{"n_experts": 128, "init_std_router": 0.0248, "rope_theta": 10000.0, "qk_norm": true, "learning_rate": 0.0031, "beta1": 0.95, "beta2": 0.98, "decay_fraction": 0.596, "final_lr_fraction": 0.0}
Below are experts of layer 10 (counted from 0) of a mixture-of-experts language model. Rows are named router (the router's row for the expert), gate (a neuron's input weights, with its number), up (a neuron's input weights, with its number) and show model dimensions 0-159. Each number is 500 + 25 x the weight over its row's rms, rounded and kept within 0 to 999. Numbers have three digits each.
After each expert's rows: a language model's description of what the expert responds to; "mostly gets" lists some tokens that are sent to it at least half of the time. This comes from a sample of Wikipedia text that the model never trained on.

# expert 33
router:452449509506503505511484503503511475516499522510501500519483484444523498484464481551555489516487502511511500503510538475499479534489496497477465493509505506550472541508479515498454504478543495533508485578500510484508479500463463516526484463489484559497528501477542495465481518473501527528522494489511473550477513509509522494453529486492504525486504497567496515547555472471484531472479507502534476511507535543491552482486515488488508526480525497497485519507493462479489523460507514
gate1:502486516488520479503485510486559498524471465470505560490483495543526531470513516518501528546493479486517516494482503525454473473525482499543483531507462479522487497534510485545525508474520505504484516524534479483512516506483526463496478527469481511505501490546439507530490508468500501501506553555515507553491496501452506467464497497528570555506552460477548500541507509516501475503515478495504496464512491489446533488513504473490510489490499512485479522450497506489506503485517489
up1:509491507499499482504502532441525492520488435503453536519481495514500461531493531518514505563508482517487491491470530507519470506497498515507507521527499505492448512476476492538497482495521517529477499505573538476503514508487526514525498521500525540526500513565447524496531524488479495518493543513513500502507502486497535506493509451499532556499536494477542521557491468509544462498494481489511518503473521507455512508478497441476467511479488492480482536472468487532494543488502517
It responds to: Table pipes starting rows, first cells like Invalid votes or Chart, and sentence-opening The, In, During, According.
mostly gets: "|", "The", "In", " |\n\n", " Out", " The"

# expert 16
router:499525532536481522513487500539539528476484528450484472432485524494467488508505477483482489502502515489500505480476497487525491536454472517552464493496468508467518438475488538498473490502516537497493472466472518447528545519487482511507524534532517490515489495516465511490528462504463510499473498511511516489503525479548445473475522516551489528476516493512509509492481505526525483530527493554510463535512514485517494486518472506524518562493507476488484511507538488544508537530505473
gate0:514480508508502499435538488516505480510489497498528507485535523493478506481505485479494512514500467531446442466500466524498488550489483456528477512533488511478509505499508500510485539470514542498510510492470511522516497548605501497526482527473485492511470501516492489487479469467496511490539535494470558510502482499511499511504502501524532500519490535512492464474457486493507491514497495485509480522519470492526482453464497451485553475566459478507496472506461501481512524463498481
up0:512500500496481497448507492518506474513455502487507487445519500494482483487482482480526527514524496521459481508495505514517481555489486492519455491525491465471508488500504508516482562468523526491537518470478494530531500538580484505538490515479472493501486503491487464468466484506478504498511558509484546502538468482503484531500501474516518495503489526499495421491450465503497484509488511496507478507489478491540473446500492471478529499542458462499481464496514522480480538441498464
It responds to: Digit tokens in years, ages, dates and table statistics, such as 199 in 1999, 17 in 1760, scores and vote counts.
mostly gets: "199", "198", "197", "196", "200", "194"

# expert 52
router:454524519513510532497499512496476544533522537522538481489510523538502483533481509470522466453483462490530457495531525477505501525520478485500533512540509534449491472508507478477462510506492473511555475522489507489497480525518505530482475486540465494512489474517546493470499492511511504486511543547507469507530523464518511489441533470506458519495453524539526471520505506502501450474464475481489515467514519458506521510499518495470493473498531496518515503526492478464536476485561501
gate1:512504521472451547493464509494512431488514510521466495474539483527479466506516511508457538538487523488466513495510516492486471523480477481537485493527505530500500487534473493508436500517460533500519522502497498501477490482553500506480442501462469528502463464459487514519496438522478502470495513532473496486528496505482499494520523513541510517515505461484500513538498518512509501542462495483457497503496490552511545492520496448547514500482530491535540522536500531507504502514520464
up1:504487492473515486478503511533517489499513533552525531475515548544492546525509528457475486492481473533496490512494446496473486512521515500513448500536494523506528513505460524529472498477500454479468495454498486486523489464515483517535477496535445496533490494506486481515488437510499492503480492512502456478535520494447520494502508465508515508498472473483511545499450515509503539517475507504462493499528513466528535504470526471514552501505527515528471534519486524483516519427500500
It responds to: Second pieces of names after an initial letter, such as Th-ib-aut, T-el-angana, T-ob-y, plus starts like fl, dep, rel.
mostly gets: " fl", " dep", " Fl", " p", " Wil", " rel"

# expert 19
router:510523490452516500525517474473493504508525454513491492544504445450473486458525512477527479499490492464538507450512490481508567498510490507490481479518515514512491485473492456506523522526475495478498477478450512508501500506489523490492539517548498498502515503537483491476464502499494524494430467500527503515523480494515504538545484530494502543488456479489504476517530510561545486478524517528496487487497472541496487527465482548495548480521523443500502488482471469494495510468523470
gate0:535488511467529526510522506473490481460526510514515496493504497525506491451493545509477495467507470539465498459490494460513483511502560521516456489483518504474542541500509528559499481531546505497460522489450509496462506460532490508447470533495471540480466522481486505456463503478496516495468482482461498515482463527479528492481509500486521510498511473484469483536487541486480502483507493547521472524457494499527483481500462497500476480537507481500497548457489468508486475461484479
up0:504515518502513521493534473460513485479519491504492463475527488467486517438514550510505476498520484524466492466485485480540497491501489529531497491502520519491508522502495478527520514508466486521462554487461476520467506504535471450476461543502491532480464525509497514465495485492473523496461497516457517500503473541484504509495545486479480520496522461513442475544524512516510467471529489552511506520494513520501471495472486466487492494531511438514531541424507479532468505505515495
It responds to: Syllable pieces like pe, re and e inside names and words, often Germanic or Slavic, such as Airspeed, Schreier and Speak.
mostly gets: "pe", " Be", "we", " pe", " bre", " Do"

# expert 25
router:520505488498518486460442485507533517435514461460486475494520477518499513467528467506484541499494503503523497489479501504527464485507493474501500523511527449519479511468526493454481513472496501533519508530522506471482478500497453495485536501535480506503505535439545515507485514505542499516493494511533487511520543517500526510497532466494534543526498455506481485482494522483477487543541523479487515486480445470481476475487483547490464518549555476473479526525526546506483465510491500
gate1:501527492504491487500534495510508547530491481515470541527516536501518543452516432516494519486509495496503459519467472553494541468473492510490482527498493502519441489484483481506480517494470514532467455536463506497509525469534498504513517467476504498486496468463511469570494500466506541500482466456513488547524484531550482463491475482501529511536541492496555504466502522473487508494514546524482482511488499481505510487504488506521467548464500495489516474492472482507496521479473522
up1:485460466493493484484524489510515496508485494512500566546493523531496512511481495492523485509499485529499505527510489519488486542522498500510464499495464521501479483505498518531470469505504485429482494521477509482562545532499541502492511467508441506469514516524485522479532505465496530479549488537508449510498512492509492445451466482520496540541529521511537539450486526521508500488496500460453450511508496485496474497513496528499485526498483487501545520506472570486469490490473491
It responds to: Final pieces completing names and places and the last digit of years in tables, such as Overseas, Denmark, 1990 and Court.
mostly gets: " Africa", " Angeles", "ington", "==", "istan", "ville"

# expert 3
router:509539470513458486502563490455529498491514550463476504514502494492496492493465521547523499472484523497493516505469494498534488510473540530517487465516552463514477502468520538503541493509508542516503501510536501505464494516464506519530520526498519508468479474553557539496517513533493459538499472516538536505486506490450463497506470499493502496509545509480512491506521465489526500479526511511481517504455479534468478487525459490526434511495551507507495501488490461499472531490485514
gate1:503483541462528502560452490499511494527469499488517514532478469517519484479479495500508475511497485516472521481471527435472526465489542534520511480527517489529476484540515520506469497498484522487478527458494492496506552437543513479489517528498487521471482490485446490496492512510523488491539537468494560519540491481469498516455452518527499553516511551469491524498493519521488491520508495515480518470480498477457488519503502501482527530504541490504514544533490484486524467505507532
up1:477484515512507525558472493482534476506486497495537508522468485465558519499494482483518512537520500483488530472461502469487503465496483541515523482482536484549509517516467525506499482506495503505469523464477503479494495454543493510505502480520498526482494485499458503514496497526502533495546528434507556485543489507472493503439469511542483496533501511463514507509510525491468478493521487507457517484483519478481507500543502532443508550476553490475504540474477474483468499484503547
It responds to: Inner word pieces like ands in Grandsire, lin in declined, gan in elegans, plus byte-order marks, quotes and table headers.
mostly gets: "|---|---|---|---|---|\n", " Votes", " Green", "reen", "venue", "anguage"

# expert 0
router:454488515541469504532490483497476516500459511498510504507489481484497476451491504523492478510490539490518581470524531480495491486515465479484506496508467524545481536528504412445480451462520463490481479493502496460528520441474453523504505492514517493537511529498563469471443486511509498446484541515498489512509543528496501500502522490510501479501506504510496486496477539446485477512530501499513498506498487485498501471515530492473509490510515501512491497527522505510480488523539542
gate0:529498457535504514554509494464523508493461475472484467492523483469472504531507472516507473527479538507450525504527508505502544525524550513521514490501515458469490553531528534457524504502489536499536492516469455498485496507474472474491497479499510486483536498481507492494542505510488471532487581533478505474515492526504481532518483492494492460507453501492510496514528474530438507471483476525494528468482489489486527493498520454524479488487500520520529484484533537469506465483524538
up0:475519483510489521519525532476504533510473512514477474496514520484446490513530465486450494570488516466457496518541505513521554518497522534487505500514476513466467518531542518475520456486495513445508471503516438471525539509490444494537497488522498514522508534523496474488519495480492527493491507503486507515501479545506497453499488480516482459503516485479554474534506478528459495481498480502497542554534484491480492473510517476502529523475502528525484467510472521473516483499531538
It responds to: Structural tokens at line starts such as table pipes, heading equals signs, list dashes and sentence-final periods, plus word-initial re, Pre.
mostly gets: "|", "==", " re", " Re", " =\n\n", "==="

# expert 49
router:505477526501473487526460466481501527532525550470480479497484529482499532513460535503451524506520507509519474504503459487488490504506486472498486499473468487468551542552487508470497515566516505507486498545517472530464438521522479517500493506496519497511528494473505437456485464486441519478468516533532495481484516533522518528500490535487505527468466533510457516491521496451504477522487540539484502540497516508501517505525525507497472470464542519519494509509485502528497501520498490
gate0:493510499437522519478522530467499468474505474510540464502477534495444558498520509517517515466497512488488493513475475519531475464483436485530532486529436507474483482468494495483519504498495501509499499563513506492453477531458471479476474530501519538514497548514489521478546450474465503478485516541525520517485483511486535513489482505545525487469481498465475505559505476513507491526468524470516536482520483484490497516501466502528490509492524511533528533485506510506522522493486499
up0:473518503502511520528518489507469503486482518521509478511447496506514518465535477521497533497523514497529490493501450526482497494439472548496523482486454493477492521508484525483496488486514463493499499509519501492533471448508505508478506501519510529463475500473550513529503525536469529520532545497502508486491482482502531546476522479498473496523502518463442535511510498473510436530499495485526505494483471490529436499518464523531490523469509438459451503477493536516532533487459533
It responds to: Prepositions like in, on, at and by before noun phrases, plus colons after infobox labels such as Born:, Died:, Added to NRHP:.
mostly gets: " on", "In", " in", "On", " In", " during"

# expert 27
router:465470516540481499504536506463466525517505543513508552499506489461480463468494508500494502525524472535496531443520529475500504464485459483466485527510528454530528512465499457518514486549541532495526490505516509465530496529488448527492492507468504472511504494488488508453490458497535530485492471509506531561488522513527527501497479495501488530455492522476512460475501446479484492467524466485488499505485508519546519506504527487447520527481481495468518523525486483491481496490543497
gate1:526489514528487478550542508514499511556519499503497546519478490515509501511485507510507505457483491492515506477519454510505493446542478468481497494477515487521523482519515459519491479492433494500518465486459492539532499492488506504467501503515489536500527503498521500517486478507481510496490503475511475481513494492481550525458484531512494487469492549452481493491454489533499552458535461472531530483495531437496516463508531477487446489475483477473478532533496451544488473510487532
up1:474451503515483443553523507523499492542512487541509522503506480500516505510487494481506512501510527504472511516505435506514502505533474455497480526478523509514515479517503485531502495500516495474522483519457498520524480466519483515482513507530465540504502517507494514490445493494511510474496482458493519464512484467475562514434483511526514456471491506451459506530466516503493540497493458473482510447524520467483533448521524478502457458490486487500480539517466476525478473494456505
It responds to: Reporting verbs and heading marks in career and film articles: received, produced, made, rated, released, plus ==, ===, table pipes.
mostly gets: " film", "=", " gave", " received", "Career", " Best"

# expert 59
router:498495551527482518457506523503494525554517509486481496460505502509490469519503496478528504512535510519464476507514509532503497529494497465476531502479463520509522503530457523473459499491480497488516537508514475551525507521476495489488469510467519524494524522484509511480475508477487481496493484447514505496500539526546450517460487511491489433501500524549457499524534532459504517497479526515508507512479519494523463471510509529470525435459511527503553549450476484492498521474470469
gate0:511502507480520510499530497503514517496490484497496512514493465490509518512523464496536540494502480570496492520507490483487475476493495506507501545485472525525498506504550516453486493457509517528490542531486513489475482474542473493513481520530508500527493485505503563520491441487506480432477505501522491510521495515521525483464531504526509443493524471540485502507488508494469543501529542563433490481548481476482514434510466514483537523505505487519503551479485536475524488471493499
up0:524486506472515489504523464491486513510485478465493508506522507466526526507500464483515522489427447521466500488527488516494507500499491503508498517461516516487518488521520506484490526477529514512504483531506515487491489453530467500504509512517514463509493505491487561506504426507492479421490519516489488504537489549529537472467510510523498482482525521481465492504472477479465499509521543557453486504515486486519515433521457465508481533496510477546479553487442503512501473496490494
It responds to: Prepositions introducing a phrase, like of, in, under, during, about, plus "us" inside unusual and unsuccessful.
mostly gets: " under", " about", " during", "In", " into", " over"

# expert 32
router:472498490533473503501461500480539481513506458518505522474558527506517504561507501461516498446493474501557491512533481496481539538477518495486511482519562509469459469491531516489524507510514473485477513484480519509491533506519485526497487466472540509498499509509495469516514528524525447520482498530534498484465469491523485497495500511471523494554496502507574492489540525502493485493486544479491508513511521500523518505490467494448557449488517484482518528455506532532483507487496538
gate1:462521477503492458541514542523517486518491517538497488487538461477510529506516470494480488489533526525518528533508543492510517459528477538522502498530527492478525544488458490480515477523474535478459555500504505495517533475517508468483497475496541508455527514475499498513557505549503459504487469452508539534490470525480531496485517482513508489566494522486527450534503463484484486564494516504479478513492486495509519489484521514491484457488494474498479526457515524499502463481487507
up1:497506506488468462499500513533461502525512513552498539510517484503537510503526499462468508511487502472520510506525520527499527462530445516490508520508521505471492515485480471514493512523458503488461513487457498508507521510471503435483500458456516510488523486491489513524536488530501446538501453459512544546503473537441539474481486498526510515582505531452552475530516483498480527540529493482483490534513472493500532498475502492477510477508490484482523523485508503521504470493503522
It responds to: Inner vowel and consonant pieces in the middle of words, like outb-u-ildings, affl-u-ent, N-int-endo; also conc, requ, gu.
mostly gets: "u", " conc", " gu", " requ", "anc", " add"

# expert 26
router:484536468508458501527466526481501481525490518465507515484462494465516473478514492485490481439469510457510455484523491478477493480493480491497519509499450529476493554512516508472515537508495475504526487480500464499464465527507498508509494487505485505543486467503548520468471507532514521471467513506534522530480519492482543518480493491487440539475503506574465499539527517527491508514513489546497514492456465477490529509523472541507515506534480478508503528571508503503494502452499493
gate1:491494489485485457489458552517475493521518520504506515543524511523474518473524496491421481489494505477491520465503454457552557501484509515511492490485523516561483541473525491485517511517493498484434516489493482469461518469515507492462518471517518516473480475504532485485447518461480467506491486488497498504497506500536511529522529511485558511506509489492465448508500476490522480480540471541473445502450509509493523477510474504474504510503479509497507484491469539526501461479493483
up1:486482516498510482490485531553490538522523495532543510500515521495472490472501487505459494479492523437474472526503500480548538503505529500517515482460461532523529546489472503474499487497477465494451530516482486491489528470556472495506488500537552529497506470486510456482466466444487481513479493476496510494496498521465502499500511529488515541496461532505514459498533453481504498459497518532492472458467473495494525480482539501470537483494484507552510534501490525500527472450497500
It responds to: Periods, commas and closing parentheses at clause ends, and the piece en in Que-en; also Bar, House, Town.
mostly gets: " Bar", " En", " en", " Town", " Har", " bar"

# expert 56
router:511501475504490522538529449505533496454473477476469463515498475536491476499525478505494527541513480517481480507516511498508498528519520545504500527458509459522509521477486526516454468493524527511503522517504474505508500545492468503507506478490495551461515545458526552505505469506503471562515538502467474502488443563515500527521521507492545528491516488527490531497481471503485482529513487481518497503496557493530485463524459513500456521507514474474511513451509541515525523517487487
gate0:516487487457505490534530494487498488518466506484523528549511530507545497520520539446458505524470541491498489540520411492516529464512495526513519532511505506480474507496495522521485547474532505505498506467500515507540499528529551488496459494525496484455509529498496499494509483529497498473527504480525498508517504536510531522495522480475509539520460536555502514446497472523521469514543456501473497465505467450453501504490545482521486509511508460526497523519502515506499498489476487
up0:512502502481501477570554511522495530478491507466518502546498532499540497504515511480479529497512538542482512488503466507495537446464521575506502521530536460505458519506466512483459528467516525498468506499506498479505547480517500503499469473525511531489509535465534499486524496502514488539481508489497543549507518527474499532514531495495507497514484488488492514448484501522496486547514517486463476470514473439472501455449518490510475480520492496507471487472517518489481457505481485
It responds to: Suffixes and closing word pieces such as ed, ation, able, ical, as in corre-ct, assa-ult, conc-ern-ed.
mostly gets: " German", " original", " List", "ected", " law", " current"

# expert 6
router:480519535510504512501511489497441504530554509523494503538502507533514495470501497515494494490509472468505503475537513518436521521534514435494480498499505531509512504483514471443464481504480514480497496472509496495510473502475544492487509453469502532522511493504474468493517457522498484485475509490516480517492536486538511537448537468497477465504531538496479498487468507468560459511502512481497529517486504540471545453483521515496464498462476485537510525507491462490521545565501492
gate1:525499478486544502520510478521477501510484502487504531551477491515490507492465490510474452540492501518517481469480500556501526458517494530586500525534491527543491554490516490504473531483482468521464455516519490483542473466487504484488497500475498537487522492527521490560498483509504449473486484505541499504499510511497498499485517447539506472561517500510489473500477513493521469513486451509495496509526451494484484474542512520499489489465510454483504535448527492487467527503486482
up1:510480483518534507500511492481479503528503515499502505550490476501504496494515482509477463530446508486530464491504493512518524478503488501570511498518499522542463571489507517495500556509481483524488456480528488501555483474502529496475525456479495532496522520556486501521504523507514456470515496463502461537509488512500486503440517452498490514532488514507497481464489499512509493493486450470506499508546445512477500451510513507475496468509502452480537524526556479507474549517506522
It responds to: Prepositions after a noun or name in narrative prose, especially in, of, on, for, during, introducing dates or places: on 15 September.
mostly gets: " during", " within", " emb", " at", " ab", " in"

# expert 39
router:507478527538455480461512487499495474459471475465479499486483501495518510515464455472521498514466530493476527478521534515477465532467482549455517509462468481492519497502521511532477514504475470471544529494518484532494540534497453478499469523469517489467456477487443514482501480444523477529488505515487483510484510496528483528501494522486472530490479515521518534543502489542509503468490516498531545467465513510566516493518464530501487455504516496507521532514541495485499507490480484
gate0:563495520543478469489523545535541469491514473485496507515535545512502465494524539460497510518494530520489529487515499548501473491483536501476480548514523456452498492469503473502508526500540534487500480519507494487505535527459430510482463519449503499521533483471516503493494515498485500512481507522512515540478527468475497519473504477541524502523514485468480525553483526496469505515503464519491517532478444490508493492489488531528538463477480523514483549461483526506491496500499509
up0:512522541498542523488503468518534546527514540473495515502471554457537511516516520480508456535460478507458491474523487498515465517495493511480500491522506522474458498539498482521486513509480504539495500515507500492536494501495519501527484513467488527523453467541512511508483499510479470491518535474475497564495507468447534510465466537541484479531519524477484484505466528476545522530469510504554508512502480479473503520509510536488481478553459507509507497444530517484509489495465515
It responds to: Inflection suffixes ed, s, ing completing verbs (pleaded, draws, invested) and common past verbs like played, won, released, built.
mostly gets: " played", " used", " won", " released", " began", "$"

# expert 47
router:499459492486483522502520521516521463491466526490473470448488487505492497475481515505521488540542489521482509531496516507488529523532485495509511471527499500502519479463468540500463456501518477481482528529518534467511482475494452547520511525527502502476482535516522456498542512466528493498484476535483503509500452491537498492519521493458482443495514468477504488508482511452511533509473522534489487492491510531493488529511559517504522499506459516532481509528512556483441501481420505
gate1:502468483492496497492469489498531529475443454521494538463507532488477485515507489489477515528537560533516471501472515475509505493546466492500496496471488547467511471477468506520497494470472468521537522474508504542532505540472465506505509508547480489506493531505495477535517486491510509490536526463456487523535462516469487507481493512500518503499539514509499523494442527491467567503491540536490491525512490486521482489516484468474471464512482490554501536488486507505479530477514435
up1:472451516498498480483494492514558515527507510492493475462516535487484501492503465546482523523558558510494436515476480507491531490496483512530498511471500528466466481444462524574505487475484493487506492474490516498527482530524479494492526477532519528462488540489515478533490531469481481475483499481457518542498463488509510514503476503509511501513498489511497512508507505468461564497483529538493490525506494516496536493517506486492498421494491472535482498491505496490463536459490466
It responds to: Articles and determiners starting a noun phrase, especially the, a, an, his, its, this, after of, in, or periods.
mostly gets: " his", " a", " their", " its", " an", " this"

# expert 40
router:534485508463544530483494490487474479520510503491512519521554483530487472507484515537534511502499489475509519497493493458500531515550504443524459494472478495512466485518528471488485504521503489509518485532482515542502460490507500530510495513475466492464450473511457518492539498564523482479507518489486486473471532528508488510523551529520498486514554535478521518536498494496518532477478526537489458467459492522553501499519533482481508530540481474521474505471492452484537521537504481
gate1:454484486481470518465543513531506456520478476521498480533475502501467527479535483510527481514550529508521467501517480502464521536486486510514514493527486455522491535492502508487527439460498547527448447529485495486516497465484498481525517468520491538497501501480500500503519510507488516520506507487546499506509502474501505461470510510543499504521459487479516528493511474537471523500505479479502492494490426522499512439497504485493513506489525479486508528443561504529525500477502570
up1:481441484472503501520582498515497471532456470482500503519481460479482496484507496508539516502555515494528485491478471508479518477485492521488501478507487455510498493477508523495533465469486494511466457535520483505491490500465492491502490490510531509476493532494497515499524488508492463528511547542537515502485506466493468409504526507531457482496493466421534504525541488524439524483505515509489531481482488495509519469511510466495474500493489491490520521462552504492483527495499506
It responds to: Commas, and, plus clause-linking words such as along, when, where, while, which, because, but, joining clauses and list items.
mostly gets: " when", "\",", " where", " along", " while", " However"

# expert 8
router:464499490446502541512456548526465482522493467474555508524511513476541492538517539535493499521501488470515553490508471467497501523525495474562499459527492481465495485523487492532488514525536497526484490530488518485520511486475524466520493521538481489498508496509472458480503488512496528515482513496542474505550480465428531512477520512492458516491545483528502535482530497515468519500470512497476495477516485500469483544503522484531482532503492484480529465489514487461478480502531536
gate1:544502524525533501504470515500473474462492474547530512473528542505509503472539486513472490517519534486504523448512482473534509495507481470494459491474516509526496493528535505488470477524476490542485523504523511497486533568497497535469464525459520513451483487497445507531518513490519498505493547485531529507528524512491520538462496501503523507502513471473484523489493501484500483476508502507522512455516496461560460492520548457448533504530538495489514523537472492504519471505472525
up1:532514525530492486463520490521500524467471464521524505482493437497541484477506465506502499518469528454489503478523501492523512506459505511484455504477471470521538501499500505460503507505503452544517524536489489501456493496526485522506434504502525490506512487488515544445485510475526504506496492490561536486512515503519497501474479498504537542500471529509516513533515513480488530453553564538544502510538497458517499485530526471502540515505492475484501527481524506453498520468499467
It responds to: The pronouns he, she, He, She and who, plus word-initial he/she/C/H pieces, as in she-ets, he-ight, Che-ehy.
mostly gets: " He", " he", " she", " She", " who", " Che"

# expert 41
router:503517473473513496534484507493468531529507538489461526514531522500494517488482545516493519496520481470493521509500466472481438519474454483498479472484506532512508495463500488524520525513469481521504474469526496482536485527535491526511488541504486485552484481502477482458443478481476554500543498535510537516536498455507524475490511454476485521463481524539534503497528456489522562456476503470506481492513526521502547501543501511487525499506509536482479475545512501506467488481511486
gate0:466518500482547530501508477583506526550497506510485519504478472462535534469528487519485467514485530499494498515509466496478494478524479519528532499504488480522491546511520481493520477488500498506471461530513498491527505507498528474515519519490441478522440524506487503490529464521461516500569510483524505456514473465469526504465523494530479507486511495555497463513509499459465493457462470509502540501526516489488545480497499522469481496509538507526507550498530498488477529477475479
up0:494534519500506495513509511544539510525530499480518502492491522521537496485532462524480540467505512525468449489516471503436511512545508486480515540498474485480480522500510505484489501470522529521475490498503492467518491517564492480515478488477485486525478494544480474513532484491515515501537531515555485503497504501468520502449527534506477519480477500512470471497520497457507476503460486506528489503435574496534538501510497465476497535504465483563540482521473464512498494479474473
It responds to: Possessive determiners and sentence openers (their, His, Her, There, According), plus second pieces of capitalized names like G-est-apo.
mostly gets: " their", " His", " Her", " Mor", " There", " These"

# expert 28
router:571527444530502446485515518491520452492504446487488469533473478458534549492485489497563508472509476477480484541488496521510484478503503543509543502467529536505471504477525482510492537493477475537481483503513513506541500542522454507502512483470492531471480498495501476471476466517512506480482540514500504463500535525468507528527505485469498510512483446507488524536472485507501468513495487454510524558513491492482510498522468501497491517498488463522468506532503459516476481491504486
gate1:513495529494498496481512513512538498491498531522511513514497493553467517497469537482538502488477517478490466493478517524494489534495472528471495494479463489502517527486508514432484480510480485491498495534491475502489535499512516439461519542474479517474512513484506456486518440499496489497492484522511536516546482534539532535533475550503487530448480471487436507502500521508466482531468489467540515468431515530509523485477492484488515508479513494510482479488465475451504498447516494
up1:524465519516477476485516467482543469478512508534492524516506476527505552490478519484518534482521483484513480506462474528460500521503489518449503482460429503484513517498504457511509531506456500487470509469496469559503477495513516484485508527494479500460552493479540520496495481511494512462525453507472521490521470538532526504522483531494527523490490453543448515489497552509487486485496507481539525494468469535499484519462496456512443520504521500472501487488489486468533506477524512
It responds to: Endings of Eastern European and Germanic names such as -ski, -stein, -enko, -y in Yaroslavsky, plus list-line hyphens.
mostly gets: "burg", "ski", "berg", "wan", "н", "hew"

# expert 42
router:492498531558470495548474480479514485466494515532473553519476488470474494510490521470464444479499500552505520515489487503510525499517528443511478488464550528480468465484500511487492491531516504497478509463488546529480514484494510525529497536509446515517459439517551494492519471481502489495477510495493491477486518481490507516534494495487510500501487526470518499473527517471490452470470505466487467572501523521481498511517486513504486458494531481491503520522516438524514540520506484
gate1:487493466486509540514500496503520487528468537528475491502468477466509500517488485497508450517510497552513513443502502483470510483501466507525489451470511449461508527531475490489518527513518544485474535533527539528497532491521506478463495471528488521492476507497488495485478459518486467516444539495482562518478486513475533484498503466526490505521492499484512483500558466505426510500517492484467527487498507475504485492455483522529471437465493534532493498500479518476495532501507530
up1:501516475474498530491473479487492505505498528480511514518512507470519518499481481497499436491483508518499489463479476464428508480469488469517456504493532476474491534518461508522505542520487569485476489518529512530495522473525481474459491488511491537498501467511492514493482449540521438521490451521474544499492495520450510487513482491523490474552492526495502497469568481491448507490519541488464519501513486496507497518484473504489468468487514538541500480487502498481501542477521541
It responds to: Cyrillic byte pieces inside Russian or Bulgarian names, and word middles after ch or v, as in channels, economic, autobiography.
mostly gets: " exp", " Lab", "og", "а", "ung", "airman"

# expert 29
router:506504508491471504490494515501509465537548475477508520493497470510519549499484486520523500555480461515498484519486532482531545509468518540503522480532526514473548494544502543489468549466507501486492489490517520479520516478516464530526540500545496536488523482504496506528484495507534553523507464507484497474536500511543469503490491479553480459514465563490520513471504472479493501463498453512502502442514537519465466492505510540477483527511509555515494526478514487510479504483498474
gate0:488466521475499529551511493490469511488558497538553496480526467486506535510536477512498514512553507480485519522506493532470520536490461502506480476493495501536519524550527513508467494487513517487479509485501477485521457533553491496518517479514452485486484481534537485490473419513511475505489513510513482500556487503493499511481537529525531479476516514483464454501518478434488523489478480471525516486500495482532519505535526500502450448515521497471485482507517492447512513498495488
up0:463458506475500511547509496490472486504517500542552490467485483503526527505536475513492499538537537486492497511503503543492510541503462503501512495523504513545503498523511487513500493488518514495478523508493470493497466512525514479515515474487460486489531482520545505523492440499514479495512474533523494520577488491457517470490514505548532477497502504462496425501520496456447493471482475457513525436521492476514497498508535520503468463520516484446466496487515513447510498498526502
It responds to: Numeric table cells and units, such as km, 000, %, °N, million, and "Website" fields in infobox-style lists.
mostly gets: " km", "000", "°N", "″N", " kg", "%"

# expert 15
router:480530482503480554531478474471482512523458511542505457470494484500514481493491502504531508506529457522492444487491526527504458511506503498477480481483469533503488482465505530474462531519530523491545549537499500533494468515509522483496493466467558542485519524470521511503530457483491491505481487467492555499493529486507485530469502485507494527515499486519488472505526465491521487558485512501492480510523528532503508511523569546523517529448526512499541493461473470498510484498480474
gate0:470488489483538486519495497482518499520521520518527532463530509511449535513501485496493480451520508518521524506485470468464516494437544471489498508517506507511494487521522493453556465513503534503519514549487499501504514473488508507492460577522498492490487551539482515489492436477461517461505530507499517511502496518489461474435519484524502480461545485515489448498460527500517562482494520517517496483525483514513515517517512502508483479497469499506484516505527527477473526471465517
up0:509506521461501503508462506504497521507531503506486501499529551497485495482512517476486518472524486485509494460482450449491501450496545479490514504540479492516495488459495529479485486486504531470496491511478493541478541524477533504485453537487546521475477503474486494493493462455499503517527521470510530487508555523522491532450485456548506480498524467484478462498465545497521515497512489456513469514500459515504527476541560515517463479456476509486501500466500502467494546497454513
It responds to: Prepositions after a noun or verb, before a noun phrase: of, to, for, under, during, after, e.g. collection of, time of.
mostly gets: " under", " about", " After", " during", " for", " of"

# expert 11
router:536540504494486516465480481528486543511498491545520553492506538548483484469493509484458517491464476520479521471527482476511514472495555482506503500549525481478488524534512465495535505523443527540526538501470534462506475492500467520499528522528490490505503559503490474468529529542480534491485482492495536537464541533533511521498458548477499528525528499453525469484469499477529494486521510471536489543467486515516518482513507519502491490510486513484497475525498507518525494507516507
gate0:482505503523541509481506488523527494514506461505509523505482535502466506488510481573508490517536526492477481447511442501538480532477551510486453516506492536511481465510458512519460483463467516525510527511472517523532508481512519490484448490500476499517531475490475547484530490499459500510511467513482500513504505564454531479494480527512490531521485472534496449491489557468513522469494500460507544534546514500525486470519511517497497513478501481500524533479498485475511501465473486
up0:481511505520554509467478477531500482510498462493482534518482515499476499480528502549515473501541509501478492474521462493505492530498513522517446520524484521504456461515453517540480466477460511518520493480495531515524481486508540490474488508496493479513512513524441538504528495500479506534507491505501512495482519550475540485500526523495476576549471475529468481478473561469540500459481477448470491541527526514508479484535525505508510486479504486490540515500491479483536495474476508
It responds to: Table cell separators after party names in election tables, plus people and role words like father, President, son, married, born.
mostly gets: " father", " President", " children", " president", " politician", " married"